From a checkpoint of a small mixture-of-experts model trained on Wikipedia.
Experts: 80 experts in each of 14 layers, 6 picks a token, a sigmoid router.
Training: a variant of SOAP for the experts, 249M tokens.
Below are experts of layer 5 (counted from 0) of a mixture-of-experts language model. Rows are named router (the router's row for the expert), up (a neuron's input weights, with its number) and show model dimensions 0-223. Each number is 128 + 24 x the weight over its row's rms, rounded and kept within 0 to 255. Numbers have three digits each.
After each expert's rows: a language model's description of what the expert responds to. This comes from a sample of Wikipedia text that the model never trained on.

# expert 37
router:120200122137068156138124114108112117096124153117102090131114136118149100120132153077127147125104136182167129119077147103104119126149105131107151109105139129099134123165156164178112117124128121130131143137139146137113141144111127104129093143128183076137079137164099091119130145175151122105142117108127129115103160143144119146165078142163138129155116120153153119119092171120159176150083157113115133133133116105099132159154123124122127164094139160122123083129108077111092116079136121150134111115113129175154139138155131146122115108099112114088120103121142137113143147129087109159101107138138118111173122098132160127132165146139105097138174086118088140164121170121145142140137
up1:114126131111124086100095102157118110166171115150119141177114126107103146093128140145126162122158134110109102143151104103105140136146151134127165101133138136143115164178163141091165172124150121104137153145117147165132129093168174129156125081166144135122182118130173148133156088112154101153107114095122070124118089162105145135124139132136105121136124130117150146104112171145134091103148124165121155151128105140121135098121113127154153066116117132119149130137136151136134103142126160107113118173142072112154108130133121136076128114160134128178083141132121127133136189102108126107131105138104093096120070136152112124151128165144133149117114094143079129106114128163114104160111
It responds to: Raw byte pieces inside Japanese or Chinese characters, plus one- or two-letter starts of words and names, like m-aster, L-ayover.

# expert 29
router:126127126117106118133080134135158133151178109139147116131123140189150114138141069167132154145114107111123118130133126152140158115135130084115137149103135150174131151148090137094121134088081125140133118140142157137112137094134138170170128121135111145109097152157137106071186146119121113148106103056117157133135128134151128132130099132135171132120068139165115126128130174138147142128132107129127111089182153180118121100140134115093090132164134088119132129101133102123133115133119144127127120082059139071143179138116156141112146152114132115102164104118131127106148106109106133129182151146117120145105117101137143112137169159135136121188105100152141130117108107139117115146086
up0:105122127161160147096115144153125123103111153150127117135114149113108134142143090136079151144126157128149148138126120151170112121132133111151131084097130160130088143122166190158136140134166151129134136115162130127140071113125149115186114112098126110126134097091167149108102141154116110144112141130101121066127133100120117134112114108153119085118186129124125150090185128169114103131154143109103124172106116134125156093109101125092087098120135142153104151112112079098137121148129149116103144150152090153132106152128107137135146111102169095125107114122162144133131112112139115128081176082110098098114125136149145142091146117132167113109143146152085062131137154149148151162171
It responds to: First letter or word after a line break, quote or table pipe (N-ow, H-er, "From), plus New, World and two-digit numbers.

# expert 48
router:121123144158086147119138128123114162138110114123108154117105110112088102159129110150144133140137068196172115101141128137120153073165127112145145104126111122131158095125139124118129116116142102127094149133150135114123130095140132133097107151144108127084137145139131119096215191147149123141102111086160108108147120140187164123122094133159150110129152143125114160135116076189134138145088134142101179146158159145117137146139116109159076158109133124145124148138096130128131117119149113116119126114135132090148132131113150127136152092121163160133110154126128133131115132130111153116122101085161117084113122054100115142159088112083132144174110109139156124126109138106154165122124
up2:102154122140095080106140109174133136135134131165100102152121086105116117130133138161143170147119155138117116101112145117157150161085096117132153103129127149148096118118115122114135126096141161103148099091158109145116143153162151161153104053114122144129120200129143126107136173153113112116155124108102087135128140111151180145104149127157150181133166140127199106137130106129135112129144123157085107126082142119120111109125122143111141148144118120140170151103100154109090117127167131106130144133167141106132127116096170164135099130136127134130114174121117112079125126128133138148132160145100117155098128140196136166090141132125129129169127162164128160120107129127155107171156
It responds to: Section and sentence openings such as In, Born, Honours after ==H, plus pronouns her, him, during, first, and table years.

# expert 36
router:156146121056110138119127113115109155131150146135153109133147067126106119036079140147154145172170136125133145144114118127142133142117090119141133120132128121136138129147130122108168158095134142127157104114100141115114145115090107109137136136129183118113131127145134106114099131118112178111135133148099107089112114164135126116168104119115132128133089148143114124131187135121099107145084111104166102109083143185106117098103100090120105131101115128114119128126135136132120148103118133158134148130136120086169174141093118128118127129118152100115125100117161132118114132107066183103118119103146119141123125084150163110173104132115134169135116149129113100080128148118212121134114
up1:140122149101119116125138120103120122168125112140088118159123151157182111122115107136090144123158143128109149175089113139125163134119109133106129091097142170127115093145110134143101157163149165142155117105127090179138107104152164111103132087099122147102145096111164129158145138104112118111116151121149108114139110126097121158087106127115108184105091113116153111130159201140120119105148113148146129167155126089106168121132132166102129146183144131145131170102141106117118170173136127102098175132132090148141120106150134166127157132103149096155105154118156176092119170162140128083152128154124104172087110133143115119116151148103145132118117113128126119152118109169116144158134
It responds to: Middle pieces of proper names and titles after a capital, such as Hill-s, Lo-ach, Rec-all, and compass or place words West, Street, Road.

# expert 57
router:178116153106138164106118131089125107084112099110177117151137106099182135111095096106123108161137126138110148113160099156145152115108102148125134098141138124140103115133147166128145148114123146172191141120153135110139157134122111151134102084153125144107110120111163099164124094170147136119108138154127121118079125137090145119120097123160126159138114117128140125102140166077117133159138112146142144149112145104114130189149113105110138175111063108138150091129175113166140086127100133144129129128098109134105109159107127143128127149114130122112135118139158122146129130105134115097058154132142117177156135176163129113116146135149104122082135110108109143156116159097129191149165
up1:161139145115119161073127121074156146141116135126120116153162138123154132133129148095120134125134116116140116145101126163127103111119134149184147128099141190113134155126108135150156134083164166130117188106121134138188111101142164129172136128087144111091124122141159114122130132124125125176153159154111106094158111115106082103151088126074163123133125153153130131099108122147112130137137102136126140127116119161104093182112115133126163126148122114144121103085129104097141175142127148144113141119097177158138167126124083118116135096135171111133123171117140149123128122150083179111116128144106121110121111069113153124103097160144130118153151084114132148118130113102157077124167
It responds to: Short lowercase consonant pieces inside words, such as Out-d-oor, Over-d-ose, sure-ly, plus infobox bullets before Summer (DST).

# expert 4
router:090167133093144095124126083141117181156135157138124127132133120130148121113138137196137132121087109091134139137165091178092092226119076098116148135134131150118153095143151125090148121156105136127150073130154147135136161118163132093149118111148132168128173100139154072078137113135126143106116103092126124131110097123162139121142099132112114153116100104152163124154125107121164111085105180115140139129113148119106164106149124164166112118109142149167129162111116179141090122120153119128117101118105151106136130102125141129131128109150124122105139138123119098143142110162132147129164114126166115144135124160150106146163136130101152168141139151152143129140094121155123145164151
up0:129102137166182130135125140096137124106112128170135169138095080143135149128088146088128121130156125103134145130040114126113129118131114090192146126105159110122098119146138107121116122133148113125141136084117109139123115120138164141178128135069152124087110118110133176110134115113107125159131135143160076114177140137129175119162126130113136113118110153158097168122126164175109034111093087121132129115112106167109103125131126105121122118123133150114116119128117102121098119125127172113117141120133148158148119152167091160130085085131143093130125162179131122105117154116113129104142120117148114087119098078164138155145140134107127126117115134124106123141157124151153143149101
It responds to: Place words such as United, States, North, West, World, plus commas and dashes, and "at" before opponents in sports schedule tables.

# expert 55
router:110159099126098137129130085118123096116073121136121114133151146083096132119087082131120109117095111122131126141121101151153149115097125101097129111150105116092131150145127101133147116131107117118092093091088142131138116111039138107129107169097099129131128140149141131152188118127097090132117127145121125130122131189124125150116126134138129145109165143178143177098157119162051130143121122151156177120131111146120122141160142139157168091144168148147092126121111156108143139090140117133112091136103084140130117125111121159125147121086147127121115146100126109172118117134169133126117123138114118123120130116114098142156041120129129116124126107087121178152109104095109144092118
up0:100131127135098139116080151143158129149170136122102127139148130111091102138117111101131121124156121126159199116140139117141140113076130131119132112106155119143130170183077140119105121122154108121132133107145123151153112145104148131134123107133074083119096094111122122103096093119118097136157153108172160100140121080154130110119133121108144058167161137140146138143144140122100092092117100101110089094142112174114132117150163144152158115119148135140135134155121148132093133119113113105115138140156092110135141118071150180127097145138117130077149099087165118122134146127148167163170078131107134129123111138153110135120096091111125117112141109109183137121149171114101162123168
It responds to: Middle syllables inside longer words and foreign names, like at in altern-at-ive, ov, ar, mar, ett; often near coordinates or tables.

# expert 20
router:122166126125075104122122080147157125173122167131113145142133100173103127124120072142135129149111130130154144174135143125122105127144122072132140105156148129159118137139137143119135107087119125106116162128146161106136098101146122183136128113117110125140070116164160152106157144083164120135145125071106130136172115131162141103154160137124114109129112139097159111139112124115122094106142143084111095100119127114114091099124136130174100132122117103125149154163159105121137158111138119099134125104078117126154086077113154126140171130090150119079122064127118127114118148129111101130119122149117126135054110084103139124156145150116122177132152113115125099070149139149135152127113
up3:089134144117157111103134126153179136139156151149134129112120107164164134113160151177115108115132136118141136121149126120086145146116115101100114119124157153124093148127133171133154122152150146123123155136149103118106117133129135180127106130144114134138132139148194118109149160126126130150175185107153128129182136095164091119100134159085138175097128151094097136130160107160155122081116182110106070138126122106126139099128132149133085174120139141106134124109129125181107122146133139125112148150154160141138174074108095137135161139135164142138129109133125106130141109154117155093143098162121143172140119121162156134080152156127120112104121162167108095139120138183135167163138
It responds to: Completed nouns such as School, League, Team, game, song and word-final pieces such as -ade, -ite, -ense; also table numbers.

# expert 11
router:098126122126126129139111107158116153161105186149126144132121115139139119124092135169094142126089110091133127154177122097122091145141136103119147163132134115118108126127158158105102098136099117117121099114144119126196128084157182096129137121136089111125118122148121132156174092142102138142172132134122122098114101119139115125110122136137082157120109119153110127139112135145093102145122117152185142136144139123120128126143137151098153072177160154159128179106135150097122172069124148126119084112136156115116074117163157146120151119122162084112139129130134096184148153117144147115144127127113120135134125139132131142167141123190141162159173135134108090078136094144090137154100
up1:118073135130169155105110148095113116135134154140158111128136129121141159099120150151108121132158112144137140123076119128142125116109142127169152115121136102146133129135167116133119129125146151107130164126126115132099074099097138121143151100140175132145107119070163152092076165148110109138105120138110103134135120106193173153113127102120097129112156140073128128113130147158143124110142158152112110155105105078097139114087113102125152150104181154153131137120123123094160151117156183124125169166150114168161096128127123150102108104109129176135104170138122148117098137101129107106140165161157106118079115160093127116120122129089118127107171133096142153122169144127169177134121
It responds to: The verb was/is after it or a subject, table cell pipes, and word pieces carrying a comma, as in atmospheric, or January 16,.

# expert 60
router:098148138105116132145113109074099151164143179132179141138187132110131133134128132160104141121125123126110121117114102142171071131134057091157153130118111132113173115149138184131119132104115123075087108150124157112163126120149168100120078156130085105105143121165099140105159147124109151139092064129113139096119121146156167145118099134143167110101077113131100125116093170093109142143106154138190127115196138144122121141120120136096145127125137122106110113162118114098131137105127146116117102118127169101145120146161131127107154112128118118094129176120123121106126107123135120095132138157139120101113130137076126125110134124129146116147130151121151083077116107143123110137126
up1:153153138126093108132140144118144129159144128115162147124178145182118126131123142145061118102149133143129135131104092090138141138114156120143132113076152156140122099145138179151156156107168134133102127097150143127103118146180141120099113115058131123114134112139158195152134119147135165163136143161164119107107114114131184118087127117140143173113119103111073122144153139092173157116091108122126106146149137107120124112129127126079132118118116131136178141104133079107136122146099127109136168123138108129154169191101174124084139153130102150113131141157121159109111144160121151085133147095128122108136121084122109122130178151111153117104103143120140147113098123145106127121148
It responds to: Dates, years, months and digits in tables and infoboxes, plus of, which, such, some, that, and New York, U.S.

# expert 25
router:162117128160132089118146115112119106118118127126131109140128150130145145142104138130114132152105114143128175161108140148140109082103096141102131091109146108144119084143124127122116113147115156149145148129121145128105146152141130134110052103149183109109020122092149125081106109142158096136172172099152140143128138099119130100088108132136123138127132128126104095142122086129136131143105161118068132145127110155112148108122159147147094135093104123127154147085174120114136133118111137127129146133115132203139107103160153125127119140135137113166136129085137120098120141136072120129142116107136125132137127097161096148130141137081100096129091110117058136166087136155163127152136
up0:143116101072117108123085121137101161108101149113109154165118107142079114104119139104104150125126176172118124156098121140127141133104175118153138138082143118119122122165144123102144176112120139124142160108106095158138111148122132114165137097105147118127114128122119104116091119090105131168108150115152115118111118134140157133156119115150140126152138117162151144149167150147127148101151104190113119114129091142096134139133087118127141103106117134134137104113117112125129141142133160152114170172112107155164121111133100182083114069148153101169127137132122128145141119133118127070142158115114134121130094079118117170118104155168149151111126108152081096155091147131195182171152
It responds to: Lowercase word-start fragments after articles or a quote, like d, s, st, h, sh, gen, as in d-oes, h-appens, rest-ore.

# expert 10
router:143156144132076164117121104121097157140142150133147115133153083151169120108117115128112135088149142130143128109173098133072121122111108141136134117144135162117095143140088130107146127138117135154130126126120131125116135158138117121095075112154182173132091175135143117152113141149132143117132108140128123154147109109108129148176206124091122132083149138130135107133139130099126134114152115124157099155153142116101108102130079121104125133053129137138123117168095132131099088145113139155128127159173103147181079122082115138130096114153114114118156154136161098119128158123105129168135125121176119150141124143182131129146139145076129144121150129165119100161140139199156111117103
up0:112115113139130116100122157175101162152120147142163141155123121088153120092111144081155107109146176147128151108108138128186085132144146141118156087146149113090077098139143128155138142135138135135098102120171141135148122118155123113123091113149173086103125171112098142128115149139134141104098126115179145153139137151104109134065124123132117100131088126141119119130147104098120135148165126119096130150088143070103130122146128136147110124129120100119160075126128108166157135133191159119103121146129079155112141113134131126088130174107155134129089157136166118129112108120118130110094140104133124106149112152153117123137153112116150111080120129180142108082101103164184150150110
It responds to: Short lowercase pieces inside words, like b, m, ph, rom, ib, often the second token, as in f-rom, cert-ified, sym-m-etry.

# expert 52
router:135144095118106098133099129114129099133137109123125163137131165100123080124167107099134120132108141102128151167116110141156161098133081115138139140135145110123146113146125135129114113164119143146134078114125111165104130138132134127093083110094153101128098167171137092137147109136133121154134166141101126147104105131116104097147151113114177100143153125199167117178117069125126127143076067148124166081143119150123126123059139129165156133105132155110172088134134150101088119116134111123114123123110128167096130139159081129122126120125106156166151095139155121158106148146094104163107125134154117130145113147113111166131140110128108117129109087137103127149085073131100121129092
up0:176101125127138155103103113120068125138059135132115106139148131102094073153128127116111106090096150151121145089143092103173100129133134136158123103100166123135110171113127104140154130165138125121117119099161128151139129155116146134128126098142094112134115107088111103107135120128118137149101139148104109111113116120155120143115148120107142116084142151132181108170177130149087109126137112139158141147098119144130121154124184100158128156132151119199173165128111149105151143110095142085131162155125119152130130122144194149137108179106137145157137169088142123179102143153124111143164146091097118144136117146168109165151126139103137103116131095101112151116122136125121133097120
It responds to: Common first names like John, David, Robert, William, and short lowercase stems such as de, rel, oper, d-eter.

# expert 24
router:130108146066144122119135112127122120168168132135163129121176104105090138092115124170187126122131130126117110142131098157139134146077121145122141126116116144155101130113129140151123135128132116091135132118115126149169143102131128152114171153142132129133145128110117153137134136126120132089145104120103137136078103107126103133134140157126076155138140149155102107125114100126074115107117104157151109078163138138126124142071104116148127168140163112103120144078104202162145120132115132170091114128068143086145128099088129136100140153139112122085132139146075121098114111152186120143099101141154099119126117105139123130118083140122138140095137115073105154143151104158140077142175
up1:117140119135061148137116156124159107131091113128103105151147131132157136111113106136134123141125140083163167164094148156081098085078093109162123116088111128147107159135104128136153100140130141143117111128134178139107114126103155142142115147110093133147119106055117114098115103086098086140141160095145126115111119156148117110134150128091103089113181143112129143128180137124092145122090082151146145125103090139118143124122138160132095084102158148139090143099100141123133160089100138122100155118142153151141077135132122146133108108123092136158103089066125158145125164143146115155130141128104133111148138124123111172093088141137157118146111137125139146108143092145124126107158
It responds to: Closing pieces of words and names, such as -le, -er, -ification, -ies, plus institution words College, City, County, Company.

# expert 8
router:140133157120153158103114133121133090065150122123128110152119140164150113103122138114154166171158132148149168107129151106145152070102088174118139111140104093120108096157111152123120113136084109165112159121151144158132147133092137109136070139125165151092096129166133134078133095137142150104174166146111104120132145119144152131104144141184131138158110123091102086116159140112133129160138090138142133146143113157103150150171126156117114109095121089122153134153155081109099143123136106134113132117110153116104107133146171157143131111112151108134143150134135122132130061104069096089098085143144121124125103144137118096106142134150101144141141123139112114101058116107131124135133
up0:152147116169121175109143162128118115122104118112148137134127115153146159106129169138144142114130169113116176136087145125123139119138076111130143092104154099081094140107125138156096128085143142111112148135145158169144117110127116103132101086096160121154116116138121169108104107129127135153110150131155101139124097093129098102088085097093142145080141161110136125103172118183157107099118122143137120114104083095136158160126158143145105115135162119172143172147095121089167109115158126089098107157091137115166103143129111151090143154114153134111094149131146131110103125138176180120109164087152117121147124116122109114135086125142117124093151099088081129108141141110143139136123
It responds to: Single capital or lowercase letters and short first pieces starting a word, often after headings or "the"; e.g. E-lements, C-lub, Comp-etition.

# expert 58
router:143151168096136123125129134103153119079151098135116125125171122121115085091109083095157159172185115129148142162138164113172134081099110129132137114134137123124123134145119137098157105123117147193183124131153138122178152130076120138163110154149173145154065145128118153104161128130093133127143171102140109100134128165112125099166104127139181129141126125152127100150146127113077129151116070135140118113119127178116137112137113093114120106116137113097104133136189137106107123114100132138120142118148127121147146137149086130105174091140160101120117139109110115113128123137066109142123107140100125120123120128095178084112112134154128171150122151122122163131104129119144135099109
up1:100095126136102166113084175080115116091117151118115140165116131116141084129121171123127121128136148175149178097131139135151105142097136135140146101081137158118090121147148133157135142141142155118154126125120138156113161133130098126096099112180124116106131117118134159110122165108143132137119073131138075098110078114137137099153144072151136090110092164112109115097186116153128127108122100095127164124131113159123131138069114131164060165147103099139141116142152112106158140138143130109115169124134156150112109107120130180130169104120144112145123134116171132114079149162123161134116139120162092123110097118126101137120105152068118103129147132127118124114128136161153141103126
It responds to: Capitals or capital pairs starting proper names and words, like D, N, P, Pr, Ph, as in J-aime, F-oiles, NRH-P.

# expert 22
router:120146154156102150121123166149126143122134131117115102121121149136153151123141113128144122141122142160170141116176127109108154120120159121134150111103136122110133095126098131170110091178116115089137117117132109109129130062108143103140157163115099115167108134137132141143138118161163113107131130082129137094086129115117145162129045146164102179167131146151106144115126171088128178139144120106160165151159123128114134118162104162131137167170154125138143127146087098126117148088190128169132118133144168138110097155143117134172136137128110119092112096100142118084145078102142161110091113107129118128184120113124155151119179143108098120101154126112116113113127139157112139109159
up0:136094120146125088123113100154130132104138123139089103147096131128113134109114144115130118154107165091136128118120159129128163121081127128109165107129095154159094175168067080121174126128147137135150105121133112156126130159120136187114113127143141166115122131141138133116141141118079129131127115147125103114095115177130105114118170117079124112137177158128152134122131083112109110084049125142124140149075132164120105122109130096119126077086091132124131113122146151115195078155131130072136140152135103116110129135140120158102086073145129116144172130156157130146079139100113115108119119122103108136108090131108140140119091133131132171116141151123119096126127143121165142140132
It responds to: Articles a, the, an and line-start tokens, plus pieces of infobox or section labels like Bi-ography, Occup-ation, Fields, Died:.

# expert 9
router:126126094123088104130107119112158122110143108138124119145156125148140116106132141129150144159140129107095176146087133117176165109098112175159143137130129073147152122152145145104137113065102139187104096130098116139154130121104124128110109138156153152142117120179111114089159106093134157148173115149100137115154128132122118074140116134142153113179115184164111105160113121145137137140113064132123170113163124134090108122084101156145110145116114156084170111130190140156119166104121134124131146119121148128130133072151148138147143154135157121160146109179152124152115121134116139127110155118137131135117117115099152128173131131098131123195147118101110108124110082124113129131100
up2:133135168127134158110124161156137159139159120144125096147167097123121131132104173085110108146157120136118140134137095100147163114108137102125169126136125152109128115123150135137155147107134119150087131069142089134133091096125128109167174111133144109124119123071181166132139120084125137123141112099134078081087131097121109139128120097143113112119102148132145099143104162155128124125107133095096106139113099148139124119153124118154136106166111173181104130090102150107148187145145172137143119127118125140129141080142083145128168124125133061171137148113123136131104147122127134085121123137158087151092105132133100127141115133115174102104115114113101080095119164168159128114161
It responds to: Capital-letter word pieces right after the first letter of names or words, such as Zal-ahaláp, Tal-isman, Ts-ar, Mal-es, L-ieutenant.

# expert 23
router:115124124142148118117110111092118128156138133146094086140131157167125121076163077181103135134121094143098097103102131104158103123133167141144146127141123100167157126151120125133153122093138136160102078112141140177125124153138122086157141090187092135150155148090088115096135115118120090140159087111114144119095128132110108100144089114139123126125103115183126106161108089115152110120105107183108126116103124160119083113122113137154111114097090139111149124104098125163162139148086132109118108105099152156116141124156129123121130130123086135136110099141111119123152069099116094152158101114136114158132118143070108112131170126138169156155101111114124157102159138101111124112110
up1:123135130110129139105133109088158114122162118147106135146111125154159081152110149108082149111146125117107138122151126181087128124085096089136138151116156136170115141171122116122189141105147130155132131083133115179125100108104185122138101142137125098139106140138151130121139144097056153141093125165166095148151129105148101088109173117120141132140128125143122173132129138124147114119126131115156104141148139096122119154124142102129134118173134127111088120117147149114083088157138117114096112152133078112152160201109137127167141090133119091156142152145147140114129188108117140105118166149133108163143130090175119148130087169117137123104144128159091113114131118144129156146135
It responds to: First or early pieces of words that start with s or capitals (s-itting, s-out, Re-ality, L-ist), plus took, led, Total.

# expert 12
router:090134150169142197127155135137074120095101113113113117123110156111164140117118118132116131148101142141141149083158147133158118076124122137103136153117101127113123120158125207118114119117094121176134155140131127114141153109112161131180089139119118118092071114138139143108159080152113142126086125126133137121146147165134155125134161130171139166122147105127092140096112116148109108160105134105102129141149125109109162143172153134063148135122138091110122126140143136085093157137089106149120111126140127122098100122188106124119140093105145132123131140130125097082128067155082108096137117133159115158140103142132133133117162121118096120109135084163145110174100131150128137106135
up0:134106163103147107144118136118074082142099139150101115136124145098111125073150174123134133101117147119097101074128095097174139114125111153148153166113118186129116138138123166136144128164130141109141098121128134153096103167141155077123127143084168123132138143115110140121118124171125076145135148136133111152087118113155120123149136114113170164127195114109139133103138112166123117146103089169124118152136119070132109118126153133099149129146125139156116131129139139112134107147134137120125152147137133168134140140117161110112089111158124132111091154132146104104099149159127117122120115136164130153147138110131199101076153121163164098125149172166132137157178121076132132154164
It responds to: First lowercase piece of a multi-piece word after the, and, to, such as pre-p-are, inter-vention, rec-ons-ider, suc-ceeded.

# expert 32
router:151156174153114110120155092154138144135123149140140143112127119155152105131097128139143127128146183134112138142165132153095146107142127162141147109110101136115132108151140102151119126103126159087113181119141162143161129086129114085119095128101109084117133122138105125152163110121128125122146182087132113109166148115121154116141101168105078115143110131151141101140091162121075112112103193146135181101142151084134119185137136135120125164148138148140148143113142141155105103102140128140113106109149160115139157170127125110131163087108132184164154123135161092139122128134107150095107128096094117149155105075102119145125181140099140136167117078110156118124142085128140099138126
up1:117092117113145127087112139141096161113164112160116090188136120131107123121087143137112118135156181164142148148124140147169151083084103091139132149159149123106111120141111117120116142175153152141155141152120162107106112092055147167169070111150124121119132165122130121134123148130110120125118116130096115109159106166148123104140100116135152092124149115101134155156121118138162102117083137142094169135140106142118131146125096098143105120123107132180146132118125119136125155170129183132082148155123098153169188105099099152096114126117117145121098145130156127130107091125133119112102138129146111118103121134141154129140120176135175119145152137128082112164112156109142122154182
It responds to: Pipe separators in tables with blank cells, especially election and sports results, plus articles and pronouns such as the, his, her.

# expert 38
router:126140120067145120141126116083132133134180119147139170146152106128082070077109156121134135135145098110153132155126122147160171126115069068142148122112114121104153107126100105125170146126140123138159092119099156111148134112162116112109134143138155091180147133143117141127106084136086167113176125128158119099116109151138070124191127124105114134142136127185074127142110087102106134131126108108150116127119116144120150116112101110121099134113158137110096150109143183149133146111104167132118110129094148102162126113115093128123143128153095126139133164115094162139085138106143096150124134139117114156113113125088149126141088119167148137140139160116112108129148105139179116137155
up1:132140145095138117129128101105106103098130121156133152129143141101099076160125096136149136151132134103138132112163124118122124094123177133159139108109150138174136136138075107124053153134101132147155125158113127161153118143148121135151114101182093177131142114097119118101128160095103131145140127158121090134126109131115158145112099076133120125144089147109106131102132088097112076150108132150136124132116130198130101121120137095139112185166131135147100093123143139106124120132155146081112111111128125106122149143126099129134100131116123149137161130117156170137127146090103132091093146138085110109181110137141109081143112124095149149072173132075122155128153124111176112106107
It responds to: Endings of proper names, places and Latin taxa, such as University, York, City, -ina, Coleopter-a, Gre-ville-a, in lists and taxoboxes.

# expert 39
router:138137116147133160126110114170160184128120132144126130120106155143135162103150123142132087105094168137113131064115179127161118138131148097131147111128117109096125122122144145119129150123119134135106095147124114121190138146125132158105132115149122134080131106113120099066118155102130127129115094133123122138195102135139087138124142122060106114113113109131172155109128161117149138153104155167131111096178125156110140087136120108173118081105121127132143115109127164092174130135138110091117179145110104130156129129140163126129108122109100153152142112158129118101107156151135124169108142132157123108125123137119091121087173111128146124145138093145118151055082182123110120096103
up0:097131118128128149124087095142113134126140108145114150138122131148143163129152103161097148170135133167110125084108129125154120079095106129129163081129171147136122101131136143154142164103125122145160165105162100167113127106155148127104136078108142123099134105100120138148133113114135100164113127100128082100141097109102186118150165116147142136096116131139137148128113168133148099093137182123145154125147127114090144123107140129165148126151181167138112108125120143118144151141120160147129138133121110132127159101096134168083103149118102123123143120128151165074100079136096162104115157077094106095144115118148140146110165196149164096132091132119148111120088160114158123123156
It responds to: Content words usually followed by of/in/by, such as average, used, signed, written, member, plus bachelor pieces and may.

# expert 63
router:099154113107167111109113105115136136148123110152127088143110122110093158119108132156118180092125161132092108149157125138125136147133137176116141129129163151179132141133143135160143107172113129097120107119124126131151120115132131128165141128156106134119146123115141118133169154088132122119094113147078132141114133140071068132117115122135119096173150139144103106078110185107146160122116130153187128135117145147114122115110152082145146117145148140171122125149176118104073139113167120146125105119111091118104084147127087136148127154140107107133130167076103117197123150113123131128118086141146114159126119125152093114157115138124123129040074137128142116156113122149117166132117
up1:118160089097106172130127173111179107135128074158096148156141138136122117097128122145133174137149165128129123156113136113091211120123119111154132096127141160137115090143081143098130120171141156133154164145134060160153136119101133139139122121157137114112125097130150145141121156124147141172116120149115108141149105112121119085133136108131093108157103109123171156022139115142121152163140127112115130089131118145134099146112148141141146075113147164121118126147123112117099177143156135113102139140127103139131155133119120130139116150106132114132104117094140121126106117095132111099137062100138128111122119134126140125093105132122132116152073136190091111122139143156141136157131
It responds to: The, only, other, United, both, these before nouns, plus endings like med-ian and Batt-ing in statistics.

# expert 49
router:151157092123119146129123097120127131124140120153151108137160139072129144074092098161133156136137141145137125157098137120156098117109099060115142134125141127142140163132122147096163141150156130150090180131113157147128141128149131156167088147090139153135142144117129146145125185135117129125103074151119130161129125111084146129113152144141147122170138137182106093129123130082159149110067102138163119125130138135107143079112152118179080136137150130113141149133122088121107138124121127137129099115121109117126109122073124125131138150082092162086161134079139093166134152096116103155109199107165104145097124096153130160126117137112151154158151153129128105119144123143116118141127
up1:142134177105155161108109108102121128093153120174109111120137110113144081126139147107122109123115114113118125118138100153124148141126115102123156108100157149130099161154121122102141166134155149091160111117126118153131097103116139131147130108102101112107157120074180145114127103141090134161106104165143097116130092159149107125064153108173131112100117134113168146116154154158137155091089124127119120139118135136124149117096142120084111139097140113145149077112129128100135128122172173124101170192137154119126144125172144144086140112132161147107082107127130148085133137111134138142155118082154090126105121158170115150110144124112191145122104140175096151109174135140165157141129
It responds to: Numbers 11–27 in sports and results tables, score pieces like –1, and place or nationality words such as York, German, England.